From a checkpoint of a small mixture-of-experts model trained on Wikipedia.
Size: 13 layers, width 256, vocabulary 29640, 53.8M parameters.
Training: 390M tokens, 5945 steps.
Below are experts of layer 10 (counted from 0) of a mixture-of-experts language model. Rows are named router (the router's row for the expert), up (a neuron's input weights, with its number) and show model dimensions 0-255. Each number is 128 + 24 x the weight over its row's rms, rounded and kept within 0 to 255.
After each expert's rows: a language model's description of what the expert responds to. This comes from a sample of Wikipedia text that the model never trained on.

# expert 31
router [147 120 129 114 100 122 145 109 163 130 135 110 124  74 146  55 122 113 143 153 122 101 152 117 112 147 137 116 160  82 117 182 116 132 139 156 111 152 117 120 158 114 141 163 120 159 123 119 125 132 106 126 140 129 117 105 154 133 135 157 110 161  91  87 138 136 103 135 130 121 171 144 128 140 141 135 122 160 151 145 148 139 141 115 143 162 106 147 160 111 154 127 107 124 114 109 145 146 167 138 108 112 122 102  99 113  67  93 126  97 165 149 182  96 155 102 137 143 117  97  98 144 145 124 142 119 110  80 160 124 155 122 115 151 102 101 128 129  95 157  86 111 121 119 100 161 149 120 116 109 131 189 143 124 142 106 151 137 141 109  91 130 131 125 163 108 116 122 141 115 139  78 112 105 106 104 123 146 101 107 171 104 127 116 104 136 108 158 148 134 164 111 132 141 136 149 133 131 159  91 128 117 153 150 134 114 121 116 163 111  95 145 153 152 121 157  83 130 152 147 175  96 123  96 134 111 170 152 144 162 110 118 106 143 175 149  94  96 150 110 168 169  93  55 111 106 149 119 143 150 133 118 131 111  64  97]
up3 [115 112 133 106 117 128 132 113 168 135  76 116 129 102 114 166 127  84 161 128 123 100 159 146 166 112  97 110 175 100 110 155 101  90 138  79 129 117 103 138 117 130 132 136 105 139 148 140 105 106 155 160  93 157 108 133 167 102  63 119 130 132 155 141 111 134 149 160 135  89 154 154 100 152 120 139 118 134 128 104 109 147 121 130 145 132 142 143 132 131 113 143 119 122 109 160 162 120 120 123 122 120  99 142  95 150 127 101 158 100 116 129  95 135 111 138 102 110 167 107 145 114  90 111 109  73 115 128 137 113 153 127 148 111 163 165 133  76 128 107 133  74 167 141 104 141  82 126 145 107 127 142  89  76 107 170 160 121  87 143 157  78 100 115 112 128 146 125 134 146 117 136 128 149 126 169  91 109 134 107 115  76 144 152 151 144 120 114 125 125 127 131 131 106 150 107 113 120 144  87 126 139 174 143 129 138 118  99 102  64 142 113 108 147 163 129 100 107 187 164 105 112 140 123 124 126 138 141 113 122 105  99 118 117 118 108 153 138 133 119 124 153 105 119 171 149 200 128 189  91  99 149 130 140 122  98]
It responds to: Topical content nouns. Theme nouns and adjectives in titles and prose about art, media and society, e.g. Blood (Ties), music, water, Gender, disability.

# expert 16
router [130  95 142 112 170 105 112 163 175 105  98 174 133  96 139 103 120 123 150 120 147  95 114 116 136 112 118 177 189 109 144 124  92 102  96 129  77 144 129 113 109 141 136 168 156 110 108 108 111 140 131 132 165 139 131 130 137  90 164 121 121 165 172 122 157 107 101 146 106 100 153 118 146 177 139 159  82 117 130  97 135 131 138 122 132 100 113 108 150 137 127 125 136 116 121 108 101  99 142 126  86 129 131  95 115 132 123 120 130 142 124 103 156 122  98 103 104 108 112 109 110 134 163 102 120  94 117  93 124 102 104  74 100 155 151 178 156 145 119 164 128 123 116 120  80 144 146 120 131 100 153  88 132 103 144  90 114 117 120  95 157 126 155  75  92 124 137 170 140 138 124 102 108 141 141 106 126  99  89 111 118  89 105 129 134 128  96 146  89  99 170 151 139 118 104 107 173 130 130 146 137 104 133 108 172  97 116 128 127 176 126 130 106 122 168 120 148  81 130 104 113 154 127 123 129 135  97 109 128  93 128 144 164 105 110 125  95 114 143 129 120 165 109 189 149 111 135 163 121 129 126 178 157 165 152 155]
up1 [130 138 140 120 165 135 100 160 121 101 100 144  86  87 131 108 105  77 143 107 110  99 154 124 158 189 134 152 163  99 105 105  96 118 152 150  72 127 143 144  95 123 176 134 105 110 142 117  94 123 110 150 120 128 142 111 107 165 140 170 127 144 159 122 144 133 132 105  52 119 133 151  91 142 141 122 171 157  70 174 119 125 121 104 165 139 129 152 109 137 126  96 139 120 118 116  99  88 112 132 112 124 139 135 137 138  79  78 127  91 114 104 111 169 110 138 152 118  99  99 114 143  69 153  94 119 117 122 134 118  96 125 144 143  90 132 165 119 116 122 119 140 134 153  80 134 140 144 193 113 112 111 115 129 142 189 141 117  95 130 115 101 138 137 144 133 131 136 102 137 133 142 113 119 125 121 142 152 136 124 145 128 145 121  95  88 108 143 141 128 126 158 136 120  89 161 123 117 101 108 147 123 124 127  79 140 112 144 110 126 116 113 147 133 126 132 134  61 119 141 130 122 152 109 132 167  98 117 115 114 171 106  95 161 152 121 146 143 151 125 133 159 111 147 118  87 147  86 141 140  99 157 119 108  74 164]
It responds to: Surname and name endings. Final pieces of surnames, place names and species names, such as -ić, -sson, -ova, Smith, Street, Airport, -ensis.

# expert 11
router [159 105 130 138  77 114 124 123 152 122  94 169 151  85 125  96 116 106 138 149 103 143 153 125 157 157 164 148 134  85 174  89 110 116 170 136 144 132 134 143 122  92 161 157 136 126 132  96  75 163 130 113 137  95 121  83 177 106 150 122 141 125 156 117 111 124 137 123 116 113 106 143 107 105 141 110 115 139  91 141 148 163 150 167 137 145 104 134 129 149 147 144  74 128 120 100 118 107 160 126 133 133 157 160 101 121 126 159 114 117  99  90 129 167  94 129 122  80  93  84  97 125 136 123 115 119 103  96 106  83 155 132 118 155  96 110 141 117 139 101 130  88 120 148 159 143 135 159 154  88 115 141 153 105 156 158 114 131 137  92 130 119 117  91 111 115 120  96 125 128 112 113 145 134 110 128 123  75 112 121 153 125 153 156 127 134  99 105  75 116 104 153 169 116 133 150 143 134 135 111 115 152 153  91 118  91 132 107 118 109 154 150  87 133 174  82 166  80 126 137  98 131 150 130 109 124 103 115  85  83 124 129 145 109 108 161 147 141 160 151 112 131 153 149 163 129 148 160 122 172 139 170 152 164 129 130]
up1 [139 111 148 143  74 156 172 102 142 135 113 101 133 116  99 132 129 161 148 115 102 154 124 112 159 150 150 120 127  89  93 106 121 135 123 119 171  52  95 128  54 121  89 122 126 155 128 156 133 118  66 131  80  71  96 105 140 143 101  95 119 125 118 138 133 103 136 112 125 105 117 134 142 140 148 106 107 128 133 103 150 126 122 119 119 168  86 124 119 112 100 110 101 163 142 120 172 148 139 117 118 136 117 110 138 116 143 138 115 104 135 186 116  90 114 152 142 111  86 127 146  71 121 119 109 119 130 142 100  93 110 117 143 120 153 144 157 140 169 120  96 106 100 160 123 144 115 118 112 122 139 165 163 145  83 141 199 129 101 119 125 127 118 109 151 128  77 115 151 128  85 131 111 147 132 130 118 134 133 141 121 145 158 131  89 114 136 123 141 155 121 129 103 111 145 126 149  95 105 148 111 119 191 132 124 113  96 119 135 102 177 132 167 157 157 109 107 131 137 111 117 172 132  75 126 132  99 114 108 135 132 148 140 132 134 118 163 123 130 124 106 127  94 110 137 157 146 183 169 154  97 108 157 112 122 110]
It responds to: Personal name pieces. English first names and the first pieces of surnames in tables and text, e.g. William, David, Eck(ersley), Bog(le).

# expert 34
router [ 99 130  88 151 132 131 140 166 103 131 153 143 102  99  97 171 154 125 129 104 125 148 104 135 100 132 154 119  73 131 118  77 131 141 158  93 117 157 147 125 131  98 115 132 159 132 127 100 132 135 183 111 123 127 129 117 183 148 120  96 169 162 147 158 129 120 126 147 135 133 118 100 135 101 143 141 166 104  89  91  97 127 143 107 101 124 101 110 127 161 127 129 151  85  85 104 120 120 109 133 162 127 132 117  98 151 127 135 125 107 108 116 122 100 122 121  98 133 137 104 149 114  93 138 132 121 157 140 126 141 150 108 155 161 138  75 138 176 187 156 145 168 137 130  90 110 123 112 161 150 166 146 110 121 144 118 130 125  90 132 132  99 133 152 136 125 119 112  88  79  93 137 143  96 105 160 124 139 128 168 106 124  91  97 105 149  97 135 152 157  80 113  93 137  92  63 127 125 109 124 129  91 144 100 148 146 161 100 117 147 137 108 122 120 112 164 149 110  88 118 131 120 111 159 105 116 185 159 111 109 164 120 112  89 130 134 125 126 170 103 151 123 153 129 136 141 143 130 125 162 108  79 113 141 147  68]
up1 [ 71  98  97 162 132 117 111 136 119 140 104 142  93 103 104 133  89 153  67 121  95 186 109 148 116 144  93 126 116 138 123 166 115  87 167 110 161 127 118 117 116 133  92 121 110 155 168 142 138 134  94 163 154 148 107 120 115 111 165 124 165 127 133 136 180  83 102 160 137 189 150 169 153 123 171 150 112 135 141 125 139 156 152 132 115 135 127 113 161 145 160 103 149 146 127 146 124 143 123 174 145 170 129 147 161 143 154 138 127 134 158 175 115 125 105 115 133 103 132 120 145 104 122 145 162 123 179 150 140 170 127 122 134 114 177 170 105 135 118 126 140  88 137 136 124 144  98 133 145 110 142 139 124 112 143 111  86 152  92 168  94 112 160 162 105 137 119 146 156 143 143  87 129 133 139 118 136 135 189 150 152 102 130 109 113 118 125 149 140 152 120 138  85 154 131 129  97 111 128 155  98 132 121 121 141 153 101 101 120 139  93 136 138 138 131  81 142 138 113 153 127 113 140 118 120 167 146 128 154 151 139 114 156 151 111 128 166 106 153 135 116  65  97 111 126 113 152 144 155  89 128 113 183 149 143 104]
It responds to: Articles and name particles. The word the, plus Romance name particles and articles such as de, la, El, San, Los, van der.

# expert 10
router [112 138 144  93 153 125 119 135 149 126 130 112 125 136 159 123 122  99 144 109 121  90 114 150 127 110 120 143 146 150 116 145 134 118 144 101 127 160 124  86 126 131 172 138 154 148 143  94  77 119 145 113 153  98 182 151 116 125 155 152 131 123 175 127 120 149 120 146 129 102  91 114 121 144 106 127 108 130 133 119 142 128 149  96 115 112 117  94 133 172 101 130 136 110  89 127 140 108 122 122 132 141  82 143 118 138  90 182 139 153 153 141 139 128  81 103 135 137  94  98 134 147 153 100 102 129 128  70 120  99 136  87  81 147 133 130 157 147  77 183 131 130  91  81  64 134  99 132 115  70 135 138 155 121 135  92 112 124 108  73 182 103 112 154  93 106 149 142 134  85 131 131 122 129 153  97 115  82 104 106 160 112 108 157 125 155 112  91 145 137 121 154  82  97 113 139 143 124 153 154 135 119 107 102 116  81 129 106 111 158 126 138  96 167 130 127 148  82 130  91  87 125 127 127 111 156 129 147 129 110  98 133 153  96 121 138 136  93 162 106  98 111  75 135 134 107 140 170 133 128 112 146 156 152 117 150]
up1 [128  95 172  80 116 116 110 112 162 151  76 116 142 158 156 113 119 151 113 137 116 138 111 148 131  95 110 174 130 121 102  96  88 120 178 132 140 178 139 121 146 128 138 113 153  98 133  97 133  95 131 166 150 128 117 137 110 104 153 113 165  92 164 105 129 155 147  96 122 140 125 104 122 137 140 120 103  93  64 109  75 137 173 139  99 138 137 146 147 131 126 119 127 148 140 109 121 146 143 121 110 117  81 126 117 140 108 146 158 102 125  98 119 144 117 163  90 146 108 104 111 160 146 127 133 178 141 115 139 112 170 126  93 107 128 119 153  98 115 128 133 118 157  94 118 165 134 140 118 140 109 148 123  86  87 140 181 157 116 122 126 137 116 149 108 139 144  85 129 111 162  99 111 145 151 145 110 127 120 153 102  96 160 116 162 122 148 136 163 131 122 160 148 148 141 131 108 185 116 161 160 146  88 139 107 159 119 108 130 134 144 103 136 121 172 107 121 105  75 124 161 109 156 142  93 154 129 171 117 109 109 105 102 168 120 175 112 178 133 114 129 136  72 177 159 124 134 164 149 134 109 118 110 117 128 145]
It responds to: Foreign name endings. Final syllables of non-English personal, place and taxon names, such as -ova, -ić, -idae, Khodaband-eh, Alexand-ru.

# expert 27
router [121 130 126 114 175 104 123 141 111 128 125 112 127  86 165 133 141 113 106 156 155 162  87 124 114  59 127  92 101 135 143 119  98 124 142 169 129 139 158 106 142 136 116 150 143 129 113 163 131 154 142 120  94 106  91 163 143 147 135 166 142 154 109 162 142 110  93 133 116 171 149 148  88 182 120 138 127 113 142 127 119 150 107 129 110 116 142 137 116  83 130 134 101  99 154  84 153 139 134  85 126 101 135 109 101  71 180 123 176 118 179 183 121 121 120 134 134 148 154 168 145 159 113  91 110 115 122 101  91 144 158 142 157 106 120 118 112 116  85 100  57 144 102 112 130 149 117  92 122 126 171 174 139 135 125 154 106 122 119 111 107 124 125 135 202 106 166 154 110 120 139 130 122 122 125 149 133 146 115 129  92 149  90 117 114 163 121 190 122 146 163 124 132 151 116 175 133 123 134 144 122 135 113 124 146 155 154  98 157 105 112 128 148 141 109 132  94  83 165 120 142 149 134 116 141 107 140 102 157 155 129 123 135 147 129 101 120 156 141 136 168 127 116 111 132 144 116 165 146 115 148 120 101 140  98 152]
up3 [128 101 112 136 150 119 129 145 124 151 131 115 176 132 139  90 105 139 139 164 146 169  76  82 161  84 153 151 131 119 145 145 118 112 127 120 133 159 158 143 113 164 107 147 152 139 151 149 130 116  87 144 125 111 133 142 154 129 150 133 158 151 140 131 133 139 152 127 121  94 126 139 124 146 148 142 158 130 133 124 142 130 151 147  99 160 152 104 133 126 132 131 158 123 118 129 179 123 140  95 130 144  67 162 141 131 106 129 116 107 136 130 148 130  97 132 164 125 154 162 131 173  86 138 106  95 153 157  73 128 132 175 102  82 107 130  88 146  76 135 157  99 125 157 109  84 143 124 143 124 125 105 138 133 124 118  83 119 118 125 113  79 137 123 153  74 147 184 166 155  91 109 151 184 113 102 153 124 152 177  75 121 129  80 148 137 112 142 118 119 144 152 136 119 103  90 115 135 130 175 152 126 117 135 147 111 190 119 112 123 158 131 141 149 158 151 101 126 121 114 132 102 134 190 136 119 157 121 125  98 117 170 133 186 130 142 104  81 116 141 108 131 103 106 149  95 146 135 112 133 130 116 156 113 127 136]
It responds to: Noun-phrase modifiers. Adjectives and ordinals right after "the" or "a", often in politics and rankings, e.g. National, first, Supreme, presidential, top.

# expert 9
router [133 145 105 100 130 124 125 100 144 127 105 122 122  84 151 116 152 124 119 142 146 140 117 164 126  82 133 189 144 104 100 107 133 131 160 105 124 124 104 112 138 170 128 168 137 138 126 108 144 138 107 177 126 122  97 146 137  93  76  90 149 121 161 127 150 100  99 140 140 160 145 111 127 107 106 127  97 131 130 125 155 142 117 157 133 151 134 124 126 159 138 140 105 119 129  61 117 146 147 122 139 123 164 168 100  98 119 153 137 135 123  81 113 112  97 123 102 142 118 138 116 170 125 119 157 149 157 112 111 111 142 129 170 126 109 113 142 130 136 113 189 179 135 140 140  79  90 149  88  97 150 149 162 131  94 122 129 177 118 108 150  98 156 119 114 128  99 128  89  90 141 126  91 133 150 135 157 110 100 143 116  99 102 149 137 127  78  96 146 127 107 123 151 147  78 156 111 118 139  75 144 126 122 128 151 143 117 108 139 103 136 136  96 119  84 110 105 111 179 102 132 124 110 156 118  90 170 179  89 148 121 104 158 136 103 113  78 127 125 112 146 119 102 105 135 140  97 161 112 167 115 115 143 106 188 114]
up0 [170 166 149 121 160  88 116 166 112 144 151 109 134 110  87 152 170 135 108 148 121 133 193 149  94 123  86 162 119 119 104 157 124 145 139 101 142 127 142 168 110 172  98 153 136 107 159 136 117 165 103  97 107 197 131 175 130 144 152 130 145 117 147 130 129 150 134  91 170 137  95 167 144 126 157 158 124  98 114 114  97 156  87 101 115 170 107 140 153 133 150 147 113 125 140 127 138 133  86 179 121 132 170 125 114 157  97 142 143 118 138 146 103 121 123 120 147 125 110 129 141 101 163 128 182 131 122 127  98 123 134 129  88 153 116 108 136 162  88  91 136 109  75 109 116 115 156 160  84 161 111 142 150 126 115 162 141 143  84 108  97 167 113 115 129 173 148 136 121  99  94 115 136 134  93 155 140 124 133 124 114 131 112 118 132 115 134  98 138 153 106 104 128 129 127 124 145 102 146 117 161 129 145 142 117 132 123 131 103 126 174 154 108  74 136 152 138 150 125 152 137 125 108 143 152 151 159 112 141 119 190 142 113 139 137  94  69 133 154 139 136 143 131 108 131 190 157 132 141  95 123 107 140 105 129 142]
It responds to: Personal name pieces. First pieces of personal and foreign names, mostly surnames and given names split into fragments, such as Mc, Evan, del, Karn.

# expert 46
router [ 77 117 146 124 123 140 113 165 146 165  87 162  95 100 121 160 140 111 125 103 164 138 168 117 102 149 146 111 146 128 127 162 127 107 124 141 110 125 127 152 135 140 135 137 122  98 126 104  84 102 140 117 151  86 134 116 118 106 140  91 153 119  95 107 125 129 139 167 146 124 138 155 116 106 124 144 128 135 129 117  80 118 118 103 131 117 145 132 103 117 147  98 134 158 157 185  87 110 154 128  84 155 112 151  73 148 132 121 113 182 145  97 110 117  89 125 102 145 107 123 130  69 101 151 144 130 114 116 131 144 114 124 101  96 139 142 114 100 136  97 117 135 137 120 141 111 128  94 178 118 130 102 117 140 130 151 133 144 140 141 144 122 157  70 152 158 163  98 102 128 133  95 126 128 150 109 193 148 126 134 122  78 111  99 173  94 162  86 109 129 129 139 140 140 109 108  94 145 102 110 121 119 131 113 162  93 129 160 142 150  95  82 125 111 160 130  97 162 118 155 118 122 136 110 166 164  57 148 112 107 116 154 148 124 147  92 110 117  67 133 116 121 169  69 155 138 120 148 144 111 150 144 140 123 127 107]
up1 [119  81 110 124 123 125 125 155 124 119 147 173 155  92 132 163 152 131 131 104 115 113  99 146 129 144 161  88 133 149 122 123 104 155 136 118 126 152 154 124 136 182 115 135 166 118 116 146 124 108 103 130 139 168 113 140 114 106 123 116 143 122  67 149  98 149  85 126 123 158 157 190 155 102 114 105 120 128 120 131  97 149 164 130 162 131 100 183  97 107 119 101 111 142 150 130 130  88 118  85  81 165 162 127 106 149 136 164 119 115 106  96 141 103 155 137 134 146 147 120 153  94 156 132 130 102 129 142 137 113  95 122 117 112 165 143 134 143 162  97 159 128 150 122  99 144 144 116 150 139 154 109 140 166 126 114 116  87  97 146 161 154 136 108 158 145 120 135 171 157 128 108 168 142 116 157 136 119 149 134 144  89 168 132 139 121 135 133 141 119 111 135 157 138 140 148  92 136  90 155 147 149 107 189 101 161  94 112 115 126 115  98 114  90  90 170 141 150 121 100  77 123 132 129 127 161  93 120 115 105  98  92 143 117 130 130  91 148 105 141  81 142  95 100 104 163  84 150 140 114 117 179 142 137  83 151]
It responds to: Words after numbers. Words right after a number, such as out (of 10), or, tons, years, weeks, and coordinate or degree symbols.

# expert 24
router [140 110 123 123 109 109  75 150 110 144 140  90 104 105  98 149 151 129 156 129  87 144 118 108 116 104  88 105 150 124 130  99 139 149 169 170 119 124 161 117 137 149 155 152 120 105 128 151 139 146 150 139 127  94 138 130 141 138 129 179 162 132  82 105 155 122 106 142 101 182 158 101 137 164 125 111 138 131 137 136 106  68 110 114 146  94 129 119 109  83 122 167 128  96 147 121 171 116 112 138 134  86 169 131 124 106 134 117 140 139 148 137 145 106 114 150 106 166 152 133 123 193 120 112 149 138 162 137 144 113 159 116 185 139 146 156  95 111 147 138 126 120 131 114 126  82 130 110 128 158 115 157 110 134 100 147 180 145  98 104 126 135 140 128 176  93 108 157 147 147 155 126 131 121 108 143 133 166 194 131 123 145 122 134 118 129 152  65  96 138 157  76 140 170 120 147 127 136 131 149 119 125 163 136 131 113 157 112 158 119 155  89 163 131 114 150 109 143 128 146  90 139 151 144 141 140  66 146 174 135 156 157 110 130 135 123 178 145 140 109 151 140 153 152 106 144 108 136 129  87 108 145 147 112  87 148]
up0 [127 155 151 107 118 156 159 143 128 111 144 147  97  84 135 118 106  97 107 156 155 171 180 115 116  77 143 119 152 138 155 145  99  95 150 158 125 127 139 117 131 175 174  69 122 116 125 109 130 132 132 148 127 129 126 118 142 132 150 135 131  85 121 133 157 119  80 136 119 143 133  86 160 128 102 105 118 128 113  74 124 135 131 132 113 123 166 127  97 107 109 122  97  80 133 135 164 156 107 113  77 136 112 145 124 158 136  95 127 143 126 103 127 137 126 184 157 138 107 167 150 127 137 132 143 121 184 137 121 135 144 139 145 129 151 115 135 120 119 128 145 158 154  92 105 123 129 120 142 136 155 167 120 129 135 172 155 105 129 117 147  97 132 127 108 110 114 153 115 130 158 134 137 132 115 149 110  99 131  97 119 132 125 132 129 117 170 133 145 160  92 156 156 194  93 120 175 177  67 101 132 112 110 139 125 125 182 193 182 123 148 130 141 137 139 118  89 170  80 107 136 154 121 170  92 142  65 127 146 137 130 176 126 117 110 124 135 151 118 115 135 151 108 147 116 139 152 104 133 103 131 104 101 152 119 151]
It responds to: Quantifiers and modifiers. Quantity words and adjectives before a noun, such as many, two, several, such, known, mixed, high, distinctive.

# expert 2
router [126 121 144 103 143 140 165 127 124 123 118 130 166 112 126  94 156  78 117 146 147 129 109 122 134 144 128 160 139 132  91 120 114 131 114 125  93 136 146 130  71 108 122 151 140 118 139  79 151 141  95 128 140 113 133 122 145 136  91 142 151 134 202 137  58 146  86 140 134 112 152 140 187 124 107 148  91  99 151 124 143 133 143 122 107 125 119 122 178 126 126 144  91 184 123 110 110 148 191  95 117 152  73 138 138 130 132  99 183 171 122 116 114 131 138  99 119 140 150  87 134 103 119 123 136 144 114  78 152 148 157 136 142 128  69 155 128 133 132 138 116 145 119 102 126 165 131 147 110  84 107 153 153 133 106 122 106 153 102  78 149 115  88  94 107 130 152 128 130 161 114 110 119  94 173 108 138 180  93 136  92 120 104 141 120 147 130 138 120 114 132 107 114 170 119 120 119 133 133 113 182 130  90 124 122  82 100 136 105 106 144 110 139 158 131 111 129 113 108 172  81  94 108 141 112 134 140 148 102 103 110 145 110 126 131 151 132 147 151  87 112 117  95 128 143 168 132 140 121 133 160 141 175 124 106 127]
up0 [130 108 130 122  87 161 146 133 114 100 126 148 142 126 149 103  92 109 134 131 123 130 104 156 135 164 158 137 118 142 186 152 131 109 130 140 122 116 118 152 117 141 102 116 138 113 107 139  94 139 137 144 126 121 125  97 170 132  99 136 101 117 188 170 147 159 115 110  91 104 134 115 130 104 157 164 185 134 122 106  83 158 148 134 132 125  64 122 125 125 147 104  68  56  96 128 131 141 114 123  88 119 121 131 144 146  70 125 107 127 123 115 154 141 152 104 170 133 176  93 118 119 117 147 149  94  84 138 143 114 133 123 124 128 118  96  71 121 143 117 108 122 119  89 156  92 157 110 110 171  91 131 149 123  86 122 115 143 139 129 137 130 110 133 144 134  71 114 112 113 116 116 188 124 142 115 123 146 163 119 108 150 124 148 144 106 148 124 150 180 188 101 134 130 133 115 143  90 124 101 122  77 131 169 100 130 123 120 126 143 145 127  93 169 131 146  88 164 123 124 122 110 146 123 112 107 133 123 108 123 130  85 181 178 143 131 129 134 146 126 141 123 137 127 175 152 131 144 100 126  81 134 101 128 152 143]
It responds to: Mid-word capitalized name pieces. Pieces inside proper names, acronyms and brands, often after a capital letter, such as B-W-T, FaZ-e, Oerlik-on, A-PA-TCC.